Below are experts of layer 3 (counted from 0) of a mixture-of-experts language model. Rows are named router (the router's row for the expert), gate (a neuron's input weights, with its number), up (a neuron's input weights, with its number) and show model dimensions 128-255. Each number is 128 + 24 x the weight over its row's rms, rounded and kept within 0 to 255. Numbers have three digits each.
Before each expert's rows: "mostly gets" lists some tokens that are sent to it at least half of the time. This comes from a sample of Wikipedia text that the model never trained on.

# expert 5
mostly gets: " 2", " 1", "ti", " 4", " 3", " 6"
router:118139146166129127125149168148126124085107165112133122143138135107172120134137156148118154099107117129140150131163091127145142084182135133103166117140133144169086130108106139119095090076133091120114098122140124114090120104136132119133093114147142144101179145102091135071127095117110086145126075129095112130116120135165113117140130121156119158106130075141145108167099130123113111118135
gate0:165134111129130153149132155147127131114164148073131098113150119147094109183143136121150108119155132149104140172132137179099143116090112118136129142165138117154120122139123114125155151090096128119097119067098165118130105117143128174140085139145145154120128135064099142170149094125146135112131098182144135141173148093121132099112124161093154131152117138123146130148132126109145145135104
up0:127103164133078106131129133157155124133094153123126114165115159096112111124138083129114121125145165134111120179113134099103120152155124132115116117173136145132168118149137143147135128086069120129104116117132087137156134121124105136140104079131145175138113146132132068134070134128137101137118084156124129132106160120101120153139153133130135120127107102166104145119143118207134122137129
gate1:162103101093145111119086142138135139132111114138157114073144090116107158186168096155142110129133147136106153144133072151105107151146166114154140136130164163135098092147127117118120121134115070086139097099128114124117113131120119142117088154089116095119127134144155112071137149152159123124122155124085135106100119087089059128159140141112102125139144163143128123151124080090149152125154
up1:127139119121141124137107083104137133141132112166143134099164123115078143131163127183107135105165128183131109111107121149110141131125117116128152121137170100096133145087138108145143129124119098118160149126113092114133113132124146156091116182125155118167155144167119121170094151137134119132130119099076126127129104132105099107145169139084133157122151094121100144142175142129129122148176
gate2:146137120151119148137098158145085115130120128167126127175111155102138084099104162181129128097113118108091114128101098155155159170175125126116131131110111176106134161084095079156124150167139130122148109137120098124134182113161096142120148148149114079137133152116128106177154110127133148112121148157091103132163118102179081102132170080134155144171140119162133138166107093146152140158159
up2:120151170116141115112098117137094124158081126148157132124163129126131131145142149147161136124141111093108117133091095141107095116096151136118149140107139151085122156144151125113122091087158086105114109109117192160140088142143127124134131129145138173110088144113130147118098098139110111145156163167100135115147088075166070149108102156139113107118099179092096148200106148125078105142135
gate3:148087145112103101133145138101091113139140162190103121108108118143139109119114119133146102143105126116166092188151178080112115159117174180136107111122142083101125144092116177141126146152127121109134141160159118152104107080127131128145151148123139147129130163128106117145125120136127090149153116142141133140111105111120150205114134152137080113088112100147182094115118178100106139136137
up3:189151146146120102134081138126162096121123159147128123146123147091146131132114136139143130135094136141052093129108120167120148107143097095103151131092118136132130123169143160154112135150159109151126183119107115111172120125096157128131173117133144159123123121165093126085142072122122136156117054139116051096082117123149154105120105110065136127147132109154114140134093155143092125158144
gate4:133129117120105126099127153095134169098112143162132157143095112093135169141167141162152150162137145133080132102134120082133107130189113122124070172154142149126153144116149120139142116131139143122101154150140117111128162147149126140137108092142140128129189142124099158105134126161106156127151134116128103096090189096141148091122105175131150109155122137142132105086135117146162097088104
up4:140112116084107080130123134095144197108132174122139131140122106095173138133106136170107187136146122147088154113139108094131147086156128117129088181134115134153169142113137103130111110090128121156124150132131161100107131123135117139124124152143094140130145155155134164087135128175106130132143143062133163118077163079121165153115102144102158082137104166093119076091130129166130063094118
gate5:147178090121143147146088145129128147162142113097165121129138160053108108117150153136092126118107113164120093113135148109112110119147086173131094101134087166124148084091156141136096132122108140164119071107165121095118121149090162107157124154158117137108194112151075073122115121175127165110151109128156136186110104111122120145141117141102104147135157131123151107109105145108113129202135
up5:119119147086148127160134104100115100142108131145119126108111116124148078115142169154121101088173146090132149107129114196152145158148160165149132140082144139117123116122124137123131149088133096091137136146132128111126120147144109121116112105113142128120156197146094128144155164125172103124133114150121116123084112148138147127121117167155143100108119167086097104150145124119093104122097
gate6:156122108137098142133129184126171135143136133146176136153155132124106111106133149087174095092134091131111131088112125149148097080119135136117114120126156129136158152104102132129130132114162136166086125083106150115103133167112101110097128151096167134122092137131120095130126107150079126163150145109137121106184126148125164125111192121151146146131156161091163150131111127101128113125135
up6:139099119137135155148139167160104187131160140118138130116118119122105122168165106049138129118167111175157145100113093147125097090161118094106177112107112137143174154124129110122093115140132066135126154067117130142132141151122079150081147078161127141093125145130102112129144114118087113167143126121135095111128113139118134094103133087129141130129145115076129150107119117118138117109096
gate7:126105141100146139090156112124093103174123130101142131124163177138149138083143102126184089123118111135134123092135143072108147114115143183167131150128153128140086135138133149128135131104142141109162080134144086127155145141102121143103116112139148123115120148114147172130127190124121109136101130100085130137139112121159142145112101110169147143074142144115141165101120158105143092132090
up7:162156141124108108086108133114121119140144186131141094175104134130096115092110124063132103087115111135126150123161104132131126128136169153103138139182153078117134117107142182096146134139154144152145120118166123141104153147156126098161129128103138121101133137128176103137127169131122145126142150135149136118115115131145134185108085117143140107087145156136153129104148146108108105129113
gate8:101115112147128191120149118070132120141124140140152097138146138160140214126132101124116150154125112090073149145155137132131100122117112107109117145119109148096098103108172134096144149145141074105093156148099140123105173152126111139114165112142072136117111157140121181137121098125065094096127137132168066147133151132124129160127131049096159143115173161156128145103115090147136160111112
up8:111082103126132156156141158119130103127166097146099167205093141162142187125109109137154093097133111148106157110159135145122143137179126172136084123152157121094082099141139131063129130130134146083156159160114109109123100173147135168108151110150127163078130160131099157098165142142117103101145151136123129152155122103104122143155103129146095113127138116126148158120120127154119141124122
gate9:110106153085123117154140163164135145142122118102135149117108132123083134153103150133133134132151148143121171125117144144100150107072130171154147110119139138108153157143124149148121145166163131125173154110138149153109110148125128120111134105126106106130122103122117152146172138142114127177127092168144103127126124166128110155114151111122132075114097161153101104161123100145123135138145
up9:163153144128101136111153121132129150145100156205105151126123098108140115115133140132144136106172093125133078103090167145133151128129137148107197144144164121128119177126073119110154097128147117139116125159127119061093097073126160126127090137115136148119147125108142134148127137147121170125091112162106141112134137155143160125131081129154140114122164110139116126111137121113135145169112
gate10:136132126143102181150153125132154143134098143084122097145107098163127123105182119127119114108098148148158107138128124139110147095123141184129128148143104169110110147135158103139116103091120123116117155120101129105125163108091091153123109117177161162131108106071147127123101109109146154177148174142129175098156085176123144126134151187159141142136140133142110144191112125122179118141121
up10:171121130179104144151150111139082132112127164085120106125121103156168070069123124157118132127116117154134137130142119131110102144125133106126122123125164130173114158143128113116136137124138140142100118084099158101124169142112099141145175108153165139108112106068131115108110143127106098100156106158128132146118139153085154112134136132117135092114113139114162129111133096108192143154120
gate11:086116127086122120124167143105115112067124106157129162137132143117122109120154130115123118127101118129115115082166125092126144090105126130107118117098130153100147130127111114128151138132091107136108101117111111117144102117116136178155112140127151095102103159153095114145151073133091119131132142084101125133126043133139128150133113124130126146133124111127139134141138113130122127138117
up11:110123158117130125140100098124137108185113144145125107152098139174112129149112166129162121127154091167094119100098124125136166085117131140106142106145104124124124080094133100151136176096120144131106151167112089138163087164142156153149154114140079163156112133136119114162126124120145130108111144130096153106114104106098132114179161169120120136138121138109105134131111136109155167152150
gate12:118178109119162108148107129131141096165114149103150151123091111119089139145125141136147151181150167125139128127153107108150119130093121128140155108107134103111109151175121129133122126147100128149155073106130131092091119114155158131138137155117154099127095162087100131126112125067134143118119150143108117128120115140100130071156212109102109100128143102124153109146128140152137122132114
up12:096102094106136139119124107147113160135115095126127114101137189127107159116167145140118104097160157104123129146075148131149150182157120107133133110108128138156076109153080106098103178122114113094114148130119100136131123131095094137160136140175124185125105085108120119095138148150130157097094112149113122124114119128168156146137119188119142109138122125115116103141107125142090129118109
gate13:127134122139122149139166146134117127130142129118131143143121131110121105121128172104128143140131145165155120169157127148154127154126145117087131143144113144134149150078108096132115167150164156087129146154151123118099168080165101109158112141176135087108162073142163108152151168174105112184119145108133168118144120086103116143107140128142128102122148107132168145132134171103120155129115
up13:102144143104137147105127128133143126136108099109091137102117128128113122136102148175129147146107123136136139139147109153102126138140139165123118107136138091097118142129089127097107142103114163165136150096118163125120155116134118133093127116104114077131140090127131137115166153158108133124132133146146122156070111124127123148101090111122141145133091134140153125144110138184093115148168
gate14:147146144129110145091156113119124153114154141117112119114194142140123125121107098110171144113159144136113089152143173114128148127133097133114105086117119133129104093147071157131111141124165150157137085124182109144137149110121100141104133125104116126123138168119103119150094116126158111151089195122088117142114119140095096125152121097105134099176153112164116160147105107099137151103119
up14:148118159191099126139130160110142083119124136111140074124141116116111135173144110080107160110133112144156110133111121145125118130118093092091092113153106123100146119144162100169130146161115111128191141102127146158108126159134112122134081111149155127153164170164126072149109103149104177173130121123149148124105129142150079147135139135107105167148132090098153134141100124139162117110109
gate15:158119115131099144155120115114142074120125129146121122131129164119175145128153134113114125130205098163144157108114099102186141114099107163092122148082160088125114113101128149123148107158159131072153098142083155127126121186109099131125130114097157130161144151098135119138111146135106119118177136142167145112132146147048124122112106149108134147163122099132180109140167121115115100156083
up15:143112125150148110139161091105113127139132122139146127143089123121111115134185170153107140141129115128137125120108081134113113173118150105157155109144126111127150170146145120157102168100111137129097168097161174111186066136132137105114156114107077114096108120120104124136106128097110108103118108130109172169094090121138127157176185123096131099129095152090103140136088079171117151132140
gate16:104122119112142120150127125130132129143131096186135083090124128102114141147113123107135124157125094163124124120110105158083136173143095175143134135156140127112104117132146164149159108137169156139096121148152092141148125166123130114107140120153124112119167118041173134123146110115086110127111114132106132124154132113131089132178105113146091142105132126105138128053145152078142105117103
up16:140161162146181107147122135142160124149153133140161098107122096146150138072149128115121142150129140148162111152118110103113127116103155158113156113153117129107154145119107136148128161102144100118104122110149163115114130086149128132157159115089181167130126146110163098076137125134136191107188133185095140124150089145098155080116125125093145140150095097131084108154091134162168140131106

# expert 7
mostly gets: "t", "n", "  ", "ta", " New", " two"
router:146129167125151101094116134135152134096106168129119148133160161141094129124114090084130131115117141158150118150125130103143120091158124122102144143120132102130116129143105114145089103111106097102097094146142139135162128111129127121154118122137114128132098117122114145100144138159106163132164141148143112098120143125109093140154081092072126155134164149146120130118176140085065143095104
gate0:100129134128142111143154120166146109086154142173134126137117129150140131131100148153115128161084102143121135108099150141112144130129127128126116109133140137122156129157071129141118154093100137122075150121117098121096120131138140153100110119121116107100134135140141137118101163149154143147146115121113144178077102102151105096099186168148144083167170122122109124148165159138154139127147
up0:143105132149117152124176096130132139120079116136119124132114116169109147134096122122130137118160150126125129137122114141136124158114153078109088116130154129178125105135115102102121131123155107151132128105112097157117148157081125101106153112125162128157141114139133104109111163134121125093113161096105140114206117084121133152120103121123096098124138107140148152104142091155101123144124
gate1:114150143121102161131129129121119150107143106114125104137152118132170139151077099118131169135136108127132119116099131120126141129111091156135133125115111134121169150114061117140134102094141170154164098178135155153174109125081159149092097127129081140116141123154124106125108152133106112104098114151173110142123104151105121107123139150128129144156125181134129105142153119148126187130141
up1:144122080109070085097092128126160113139131155139114123123145121118100144106134153167133084118125119141183143086163133128107132099139139112167097141101090138097153127070109108154090125157154128102126144113166151126116138135121087107145129123101148067153133139100123135114136092142132147180144130106117141142116163114118101168180131107124187122099177122149161132114121118123132131114095
gate2:148116103118147155097115133127105115127133121141123137156123112149127110075187118098116129145130170116124131123150123133134138135138142115094149121089170149108121128131127124161189110119077088117109155120114111148145138121150152145125149132130153141095135102111147158077163167153133129140125177130125119134125114125108102115114090123165143180124124125131153089124106134147151150155158
up2:116127157113115139140101117108145163144133125155177121086130107080145163221091143148119135092124110175155133147124178087132123137107117093136163118117092151108186164156098134130087128116098137118080128119120138103140108109146112118144135131121117152154125134121143100175126062101119134145103080146116142071088140157115186140130143099125087114089119133103122148154138140117116109131092
gate3:143183057137133159144125109106117104130104141151104163158145183098158093162129179141134106150145099150096086124143137115118116143104147137163108136130145138134162095112136154118163068106139122144114104150103157135114117134105167113145117091161182134102124153137148119135106132143162189135121117154121123137127125104147139106120143130148161162135158146130126084136097136089127131085148
up3:119130106144152136180148100112087131129115139089086172154177180127120122124115130110102143179121117140127094104122165144132155144172107138140152109084122089155160083116155126143130115111145150153126152165122108103109137175136170074114125081150076141145103120108146115096064145157168120125121116132153115130131117084129119115115122119113105166126126164128120102113117140158130079111118
gate4:147129141121135143131116085146149164091128159126144123098107153120100159107116099108153086120158130133100171157125126103132107120118145100147152164143180151116142164138141138136153124131115127122140134076066132104116123131094114117109092166105136137153097144127111110139133135170114123139093153112111077140114166117159153124111099130116151150111147156131149169091149118107146120141128
up4:171138119161146122100154117103101082141128069178171117113131129135103103110139133143133135143119146130125141130099123133146154138128099131120143157123145124150088115100090154132131153099132109147084113162141091142147070158135116140116124094150102130123149118127126104113100131113152112129134091139115137115138135162123109110135164111091151087135114111125092103129128143157107108137126
gate5:111118107123142144149171145128122142100115143138120107138145086109121086127117144166118117161169136093125149090134085118142126168124147100138143134129081100137154107106110143134107133127079122145121156142151138122158127116094093144165135136086155150092098148188122172123140103119132099117146152114148131122110137149115098110173090090126119163171133126130182136087123107130143154142120
up5:156120121092138162135123097119144062164118142084114158166133142128132122149119131151101124084131139116107105164119168148142140149075159113115092159069114185098108159114161089145082116134190113117127164118127133106130120089118127156149123166154131101169148106127129158130122140135120148141139155101107115151163138158132131159119160123145138150117162132124081142105122130144121095124126
gate6:146177141158109132134176124140158161111114093121091123137128134157101122118109162099134135174097099146129137129104092156137139155102150092104151116175129146123164124148146138091157099140107090124173115138140123122117149122146115109158143106128143115115115122120125123143168143131179105155117155156102108105111186160126150149121107145157157086144159105104148108113166135183108127125128
up6:154174132160108163097128078125142144110136091179111103177107123146124110125142138100129151121110114144116171127111122127128121129099154089147167088153118172150123101125136190138159100141103092134139121091157133138116151113182105099154173103125140089108104134111099139149159164161148137151127165118122114131113157161136145133117109125170125119147150140119122115131161099181132135093121
gate7:140141149164121148138130118107147137139141142144090116123117079159089159148098110137156109142103162131112132096116099127114072183127082141103114102156172118121131149129175096121075153138129157125134163141152140130118121098136197158092089093124133126161138130091171166108131122095109134074154119170085134125112147103188160147105150168143139156093131147128134139140131165159166153107117
up7:147119134144128131135156089103138148114118160137114141118119103143099119146100131122133063109169151157103140138092122168129132152145103123099109126157154133148183131124105143151108142108137141126142131128172122142144129127111155122125137123145098143138108132089130112131111123120106114110137065108067066157145121056135109175072125142083122164158159150108139111124129172116113129092131
gate8:115131101124118152145130127127099128161119139129150125128077111146112103114136095120140122163117132141102102120132126133115122119100142137153128190171089121181099153115112110125135125115136158158128122103188140127090157139125137143156127100096115105126121128129102123152132124156105161147147146165110124105113131150124133120130127182140124132105098124108138150161150125110175125095109
up8:143147129129129143072171137155075137146132110119089155124085088145142121114142115110133130152135180131117131115127113130133150101130167156119132152147090121151140127133108096165129135132115140102096118102092113114143138126132143157119156111148124120151126099107136114139146178098158121133080133121164098161110116109123116166157142141156125146113174171074124080140164138142132109140119
gate9:119165102096149123119107126158114123100100121149159118156109119122137126107154113135123167107113176111100131103089118167103151115080111147148077128149144152163094108153106118131110127160124115070153132127106119123144125093159109137107146135122145112151117113114106103130141152128141091101111133164143148084161124088075132117183111122132113132129130156118082116107129149146160138110171
up9:105142134186148147158139149146094154100146115098180096100130136094099155123173137073124095130097153121125150139098143167118120117111119128127122114143094126090128099148143131160108088106151104150158120137134132143174167110136139120137130124140123133138117102109146185123145121137102102129148083134126095135135119134170063154170136139139098094121118170146129171098135173114122145111147
gate10:154173140099141114070153137135114134144144130100136113123110156139092118118116119165177098116147131100091150122115092137109164116136130117100113113147125113139152087115131159109172051149135152119102114161138132156143098119136150133150120183151127158086132162182106131210127110134139151117113143152119110170124138140156093113162102151089123133155187125122123113119134119133140142116098
up10:175120181108124127169139127142125151107175159143132149089165139153153130080139171133178150150137167104115099120188109126134097097149125153107131127100142160141139087139110156154147141090130134135142150111089117102126128120095123152116083106146114145083111112110147148088109160083107150141087130146086101167140175161138128108109130190147094140162149104083086114113110179156128121136156
gate11:144171117088130151157128106141105143157105118116126108146074119165160084192120152155147086117101170101134135166184128140157143155136112131130171151131121123139142125160160176125066135099105167181114116098115114111157123131134128127166133102127145158091118096120119119129111092097161110146118128114140166100124141126111130127165126095139142109104114119137131134152133120133176132151161
up11:165103101148135123134147104125133094088136105159131127097134128095158170079130115111115181100164117148121134110104099123100126157088103126151127116148145089114129111102102098106180123122128112098125085164128150082117170109119169103158116113139162113142097165157113110123167155167145121117122123117137154116110124119126115083126152133150104121159138122116139152121168089120087151113118
gate12:115161124112128130106120153147109180130128145152113102114083120105148123135153143145131094106117104163099114120128142101176142172145111124084073175132121176131119101183127121168144132129122152133106156075147132102155134129127121121097148119153157113149124135128108115138101083100151143127123129186175123121143153133112103119120112118125125128144145097100106155117158115166138169113116
up12:127122150082136089104154108143107099161192082175113135132128138179129130150110094154080117138156110113106144106104107156150131108141105135116147115096103133098118143155094138143138119113151163147172109117121113125129085128177140126148137136116061128164161155137140178108140123156179065112111113106137139153097141130139125144125134164141116140094095147087108090145114144127114088067136
gate13:127157140114108155110142155133119132096118120144127097129133092148164148130103089118117117135130107145170154112058107106136148147083123132125111145127155143151119168129132124132117157121158119130169111115121133118156129092109130135133107123167114117108133106079107175131133188139127152100119140146084120126097100139141069177123135104122125115150152175141163127144101151108118131118155
up13:107156157106165161144155162142132109093094125119147212149119122144137135134138117117112090130128136143163140168114128125112112112128098133110168173126113123123081110133124130122101115105132113114158138118139114114094165126140125139154102110143109150094046129099146130147200156135099119128105111119112109159114116112108119103154069149122089125148136149120137144154113152138143134105146
gate14:110160138139082099187102100165075108065157114113158132130139116130126138123128163112152160144092118109102113133106124110113101166094129127121156127109136125133112165114091138142111108107139139141091102135089151140137151154154136120122161123077118115149131123088109117128081129100141143165104133123108136125103174143121148116087117132090124112121089117145091152117143189113113151127136
up14:137141086088131127131129140129084112122133109131124128096145150132114124116102098137124136135126106125092117129116138137141145136140091146143110152101125143102118089135111156155126109146114177167113088134148148120115138165195167135090123124132111101136130131117153112140094138082132157153138183123098125125104145125138143120105105108097112099154101115129097154153081158128103138097116
gate15:101111139067123136168161095121112108171129104078112141141107136102131099095137097153172170137143153115107129135133130103116122094129125121099120149177155134110129113123146134133114145121100098107116080135130140167144093110141138117110132097146118091129115152118122127135138164102101141143109167173085129111145108134104172136128105146136137157126113184115086150113095115124153109137090
up15:154140135145130103110089128137110111060124127190133149118122103166132169118098154110091128146124100125171080088132119146142119166086161143156102098124110165154122095087129106131103093096143146153112141147098108108095132148128144161148133133141131113150092078129091123122109118169150117128145083088126116117138126107117100132151143144103106094136094102162155151140126127144106136095139
gate16:146129089131174153155127140162170141081136166184101130153121112107113153126084057124096123111136124125157132131121156130112141118090137147126155103152104131113112174109157124158141124150125153121142142162124151119146119127134105159140151056120114104146137117118090111151118176150180131132158109096161130115140132130155118132090149124187146146162122152152135132143113098138086127101134
up16:125123138122152112114125156148139136142177174122123137137092106121113148130092070139153095142132158127151170112135128114144189173131142119102108078118152145140118130123125115121138185099126132124162091143142157159163102096106108170138099132116134081122132125116113109132096121097140127129150140160116114120102144114121144133169134141138133135119103117142184115125130147154120113093130

# expert 9
mostly gets: " in", " that", " his", " he", " In", " which"
router:100100104098145083114124142157176103102142114140088151102147121147146123158143148096112144156202102139171127131141135173103135090140147121106091133148125154110156112132091158128094114140158149135183100108114125096109141163135135170132153137143119162132079086123140117134102185113162144143135133100078124130134143142131149155122132157090092123103149142151165164133150147125121123122104
gate0:085134101081201140131108128108131138102109135126109172116137149123115164094102136123130158143099169061124134110125129106100067118144118118143107069094140133131076134105122125126111148123093153127120137141133119172102121132105139140126075157124101128120126165148082135127106117165128138140120104127105119128118114149124141168121117155110112168116108133117111115117125140142122099091146
up0:130118081104129082089149149139138115090127143138164110110107173087172172112163159182189118135087134096123119109195169122091156128140128117134120073111110108125147098089136122177131113130142115084140106110119120145122095099144157074110131139123144156119104132127119102113098110170118113151149136130140104123153115148098073146100171153114086150165140103149140164142109139108154207113108
gate1:145139145165093107142115136129117127115136145161110132112088127128132087131152142118148092110140149164119112087127090115142094129150128110118067120119146145139143139117128115160117146137110118136117099148118157117114106144104159084116141131114105128132129075111133155140138144132111138140166114159106137132141123104109139104162090123100153110105176134142154111110109174119124117105155
up1:122108105117135168132136137134118147137117131122141114148147099142090156111103164154136097147118079117128130141111122130117174144131126128146154134118109124116088125132137118111156123123118138109129097081167099119132133150110107149141127123149155096124111171134122096109149136098144128147099141115142120143155132123141119132097162138157125175169099135132116136120094100147135107159131
gate2:157128117117134076111134105146126145132173146136141133165163150103115088116135131133133106159153126113139177133115145141200126130133183110116136110163161133132130119084118137126120142126122100107105092162128130120157125157142097140149121121093143106143142109089069121123127148111105174191117136151106196130098080144132130153114152127100171137151132123130151113133146129140112120081145
up2:126120122134151145145100109140151167132138093142169120103153127114096167109119110144145093135117117141118153117159105110181144065150134147154118107104124130113129120121127138144154141177103147117093123127112106108129123114146129144163099109168133121131135165130108122178147124100129123146134146138106153147157159177105099146158130093088118135097148137096124127137099133092100117120094
gate3:117140095117174163101135122084083133126148140126119079127132107115167077124105165086182111130111129163116086089095119143124133116109142121160115073137113148168129112086120138128132161141125175147157140090121148108146144096154151173133155150149150129133079106105114103137105132141146175111160142121109180152152125077160146160130100127103121115136058147120174175125145115148113114157127
up3:185141110165111129132146146178095121085184129110172171137090153111152114135179112120112117177163115122130146140138129114196096122118128145131162144117169145112110111168125143104152128153118123128078093173119168140146105149112147098099107123099122127152122132122158151109122125149075120103153121084115097079134124133133076106150163155135134133138161136158095125160121112124150179085114
gate4:120119140112177199161137144139144154149129128126149150137089117103136128126131135135124114153134146115142116182126180112147128109134101115138107141148098140083151103116114142151094127163138145109154133133144138123186132124132110125092147120114070176176130144119146125127135104169121092127084122120179075114124115122093135130134106126111156119091147162115178152138130155093149074146110
up4:184125142099108102109151117169079117141087137049095119123146124127169151111143142104180153115134101179164141136140082136112128101104119133168134169136163114132127135113128134115134153141120131145082137114172135138108125152160124113153128136137106035114143125119129119086094130063102144141185155130076167118131114145150126111095126101128093138150108097168117117074145148144133113130153
gate5:117149083094141155129134130104130149155182138141137116096123194154164127178093109109111140183118162161106084096157106104155141110135140094186089120143139121168140119129102119138156094127124093107123141146088134119173133100125150106135091099107120112085148157108102144101128135124116144071081131148111133106100159123168106096081106126105153118129182118136104122116097147163119092114138
up5:147101128154141126123127107116164108095120133099166142127150103105131142133123126134086177110090143121144135119109129108134125077120111123154207184136135157137106136179153103108112124164151135143097119120168150141128178137143124157124097114076116112135125148154124137188096160162122144147129155122165131130175120117123145117105170148111125171090118128106130145091123117124154143115143
gate6:128135172145162126190124137131130141113140128122104103139103128149113090108130143151101169113102131124133151111151116099128104102121126123144125149114120112145178150150116127107118104118133121149122115125119132108100164128137166128157124123155103137129107137139064175113162113136130132118125122170124121114158127135133081106099116169116134115136139116140105124144116134118155168125139
up6:140174161100160147119147121103098131121103151131137045142104119111117101117116108115099162100126121133120184108126123126068125120100142087173114155093109123107141105164136105131174182112176126131121149104115139120155159129145138109172112090136134097142131113139134137128138110124146145123146112143168139119119132071130087112118159115113128145110111115135128122127128113091134116110139
gate7:117142115077136159130121105106154114136129101136086121144139133106157089107143140137085144136119153102135168117161144116114142141148132139143131081125136115094156118133102123129117155118107145085087154115130133129122130114125151137135101097119118102127104152118131145099158111114148141118142155132124115130128102125144136136083108127152139093094121119169157105117112109145115138168145
up7:079126141119156165139153100122095118169101106170102154140150142131166115088136144147100168146136155106151145111137067090101142115123166170137116140107141130112120148156109125107130139102079111112094108115175134152095134109125131106113127095151137095131154155138158147113176141120114151166124145160125116099121168152177087156143070107140134116138106145126138144141131085151101119146125
gate8:113096121127109180138140156132120089147114174147160127147122128122120153104094135128085180129098135123072157146153158163140173143111117123117073131116115143137144148103155115167133113096148177116159147072115081134132132127088109158128139146109088178141134109103126111125095136158114132124097132122156137136135140125163174141117150103155073124171125079143129155107104132121115154107136
up8:158142150152135120138158096085126137165145177120141111114191162098134101129108192109144112133140144141130118184117063133113045136132122139131142138105079092142127123149120143137155150143107120136100119124123174160155118140115147194146140116133102106128107119112127097105125112073156103095117111073130104129118114166104119117145134098107136084151154130188152126152173086152131130114159
gate9:096115150121102092133141131114056105121131072156128133114082138136098099103104121118150112168124118141188134120144159077142110126157120123132079095114140122159160134164114123120151157144168144187126109109164124159160156107144114118151127120143132121116158159137111152141138127134143123100130135146190088131145147111145077108121151098108180151115113121088161103137117093124146207138116
up9:104168107113156132132112132102132135122115129158129167130120085123165097101120138097102151109138120169106119133129183119135096138099134128123178163122137043138122159139127103112131122100171120115127139146124141148138123061129139154129139135087132162129109075109136136104126138149070147125091114172133167110150123149127154117166104141129113111099122142123121139191179153159130106134140
gate10:142154137106140142106131097100100143141139076153114095102108169126102096099108121133178114101144122181120142125192100113139153140128149098142156096123155112089131136096078132102155103130127166131088169141101126161104122159158177098122148092104096178174111114169106123137157137114131126146152156165138166086123123133172148088121143104135129111110127132139148150124143134110096095141131
up10:135098090151086051145107176107124123132123144104140155091130129114142130159114153121121101150155089099123113141094097154102082157127087124156145141109122128146120164122142133122110170128122108118159165135139119142130142115108103084101153137125126100099173127116182160086104091126108145094111138152088128107160127106093127143111103184114134137134105117084130123117117102137105144112107
gate11:128136160132121145097143074148134132117117063150127106141143103133147100177160135144115118118099117115144125101086111133146130071137090119106137139143134103142141109067114059168139144156174124152186132101107152129160150113128103124130149159137106119130139130166145153097164145171161157150149115115126117132114145110133169127084153147137138160155129134163087071115087129117101107178136
up11:135135108136130102170147113153101107111142148136138142168124132129108079149112113102122154113126146098094167123155164110108153172126156114135126174126160133171128121161111168123119124122163091127113147104162090126136118086149135123142104102129121089123131144129185136129175072164150120121118160127137156073105113164116080098186123083125111134119141162127103205129145158087149168125130
gate12:150178136141112108172118100108151123113122128141139065145130134147144116139107154125150111164130109136132102129103135141129142116134113128075097111112134097140107096111084134118098165101105121149094147132121134118132160137130130140149118180157159101162141168108139168125140104128136103170159135145134118112069128071133149128105149140137168125115142117144160140162086090161104129127137
up12:091133101132141154113178110166119089102100127093135124151156119141132147117123130169113089096105129121180108081109100178119100119149164111124134159102106148139092088114138115111158129154166144097141119137152117131165122150111139132103126129108105093106108171135143127125101105118147114123107136152136137117101156162191086175136111138102091157074107168152096129129115154172153117129173
gate13:096121120116169103107126149105206120124128125103147085127141165079090115114110122097162127137128118124143159117123127155122171089088118151109140131127171121114088102145090118122133194104158136164164115133147117138095099116177135130098101168116083132105103126135147101140170094139135155106130145135166126138167115175127142096163150132145123168126133169151083094120086096123127127150101
up13:132130141141093132138137076110075158144116126102128152110119104151208140121089129115117125105111122127123061097122146107152102141163145096151171106114070131111152169132168098142171097144128137071106092109117110111187148120099126143151150097125169138162139123145161143134059153153162144146121116117106121149099155118071120150099071147125167082091164098130131122138144153108116134157149
gate14:089168151098144146148177136129144122142109144123126104178119109143092149135117117159138123148163111110123118181079115101143106121116119166094149106149104105108126140195107109162171155107100158138127102123080133140127145107148125143122194133117118153110150161121118114141119096079127137124139137136108129141126107188138129123150141156101123102133126124134102118148153134107160104105141
up14:171129109141122118134120148122139130114137087122121138116107140109170119110100175112162122126135131117142130089124097128135136145140142113134147115113140162144146136082167169130130146129094103130151128168149149120106119147130111094119072137114169114117121112126150161143103157151181099135112123122149135155099112094121154140117097103146131129099155124122175117106106142130135121136144
gate15:148100149128123132148148143134137120150140145149091137088106113133155087113163122081137161181172147142108138183098120134153114101096131119157125154126104123144103117133130124175160118126144120179136142157147124084089153148161163128126146130127155104094134158145143081107147105110120115128122084090124153110156180104124123106136183122146112132153142123174154102143126072149159167139127
up15:113134095089163098124123149158127130091120113133152131129100132167122120171145116139134105106109129088154100125125124120102119184135114152128100101097172141170130135109130135097091150140143118109116184087135134164149136110109114110094100071155132130148141116134156120124136152198152100129147189143140159160098097113134150156162124113145144152121098164083112133126141179126072114134144
gate16:077112134141151100110155138135153135119106129171098135163127128174145131112104125188104105132122125101141098107107109125102131065115105125146106119100137174113129122113161099140135150086129161093137158140144123126153072117129168122144155072105140101087105147094116137119141177160137086134128156125097137149140125131075134130152122106120127139157163101163159131157151117115097122142121
up16:160139162168109140138087120112122148144137146110141103120121132143130123109136142102145137147114089115139142122148151135126118159162114110148162117148140081164129148138104158116140123185157085157142079095096111116130189129112132114150087152094118117157163092128146122149133107087108163131129115125153110115075118093139092120123170145173134148094116122098111137124123142128154104128140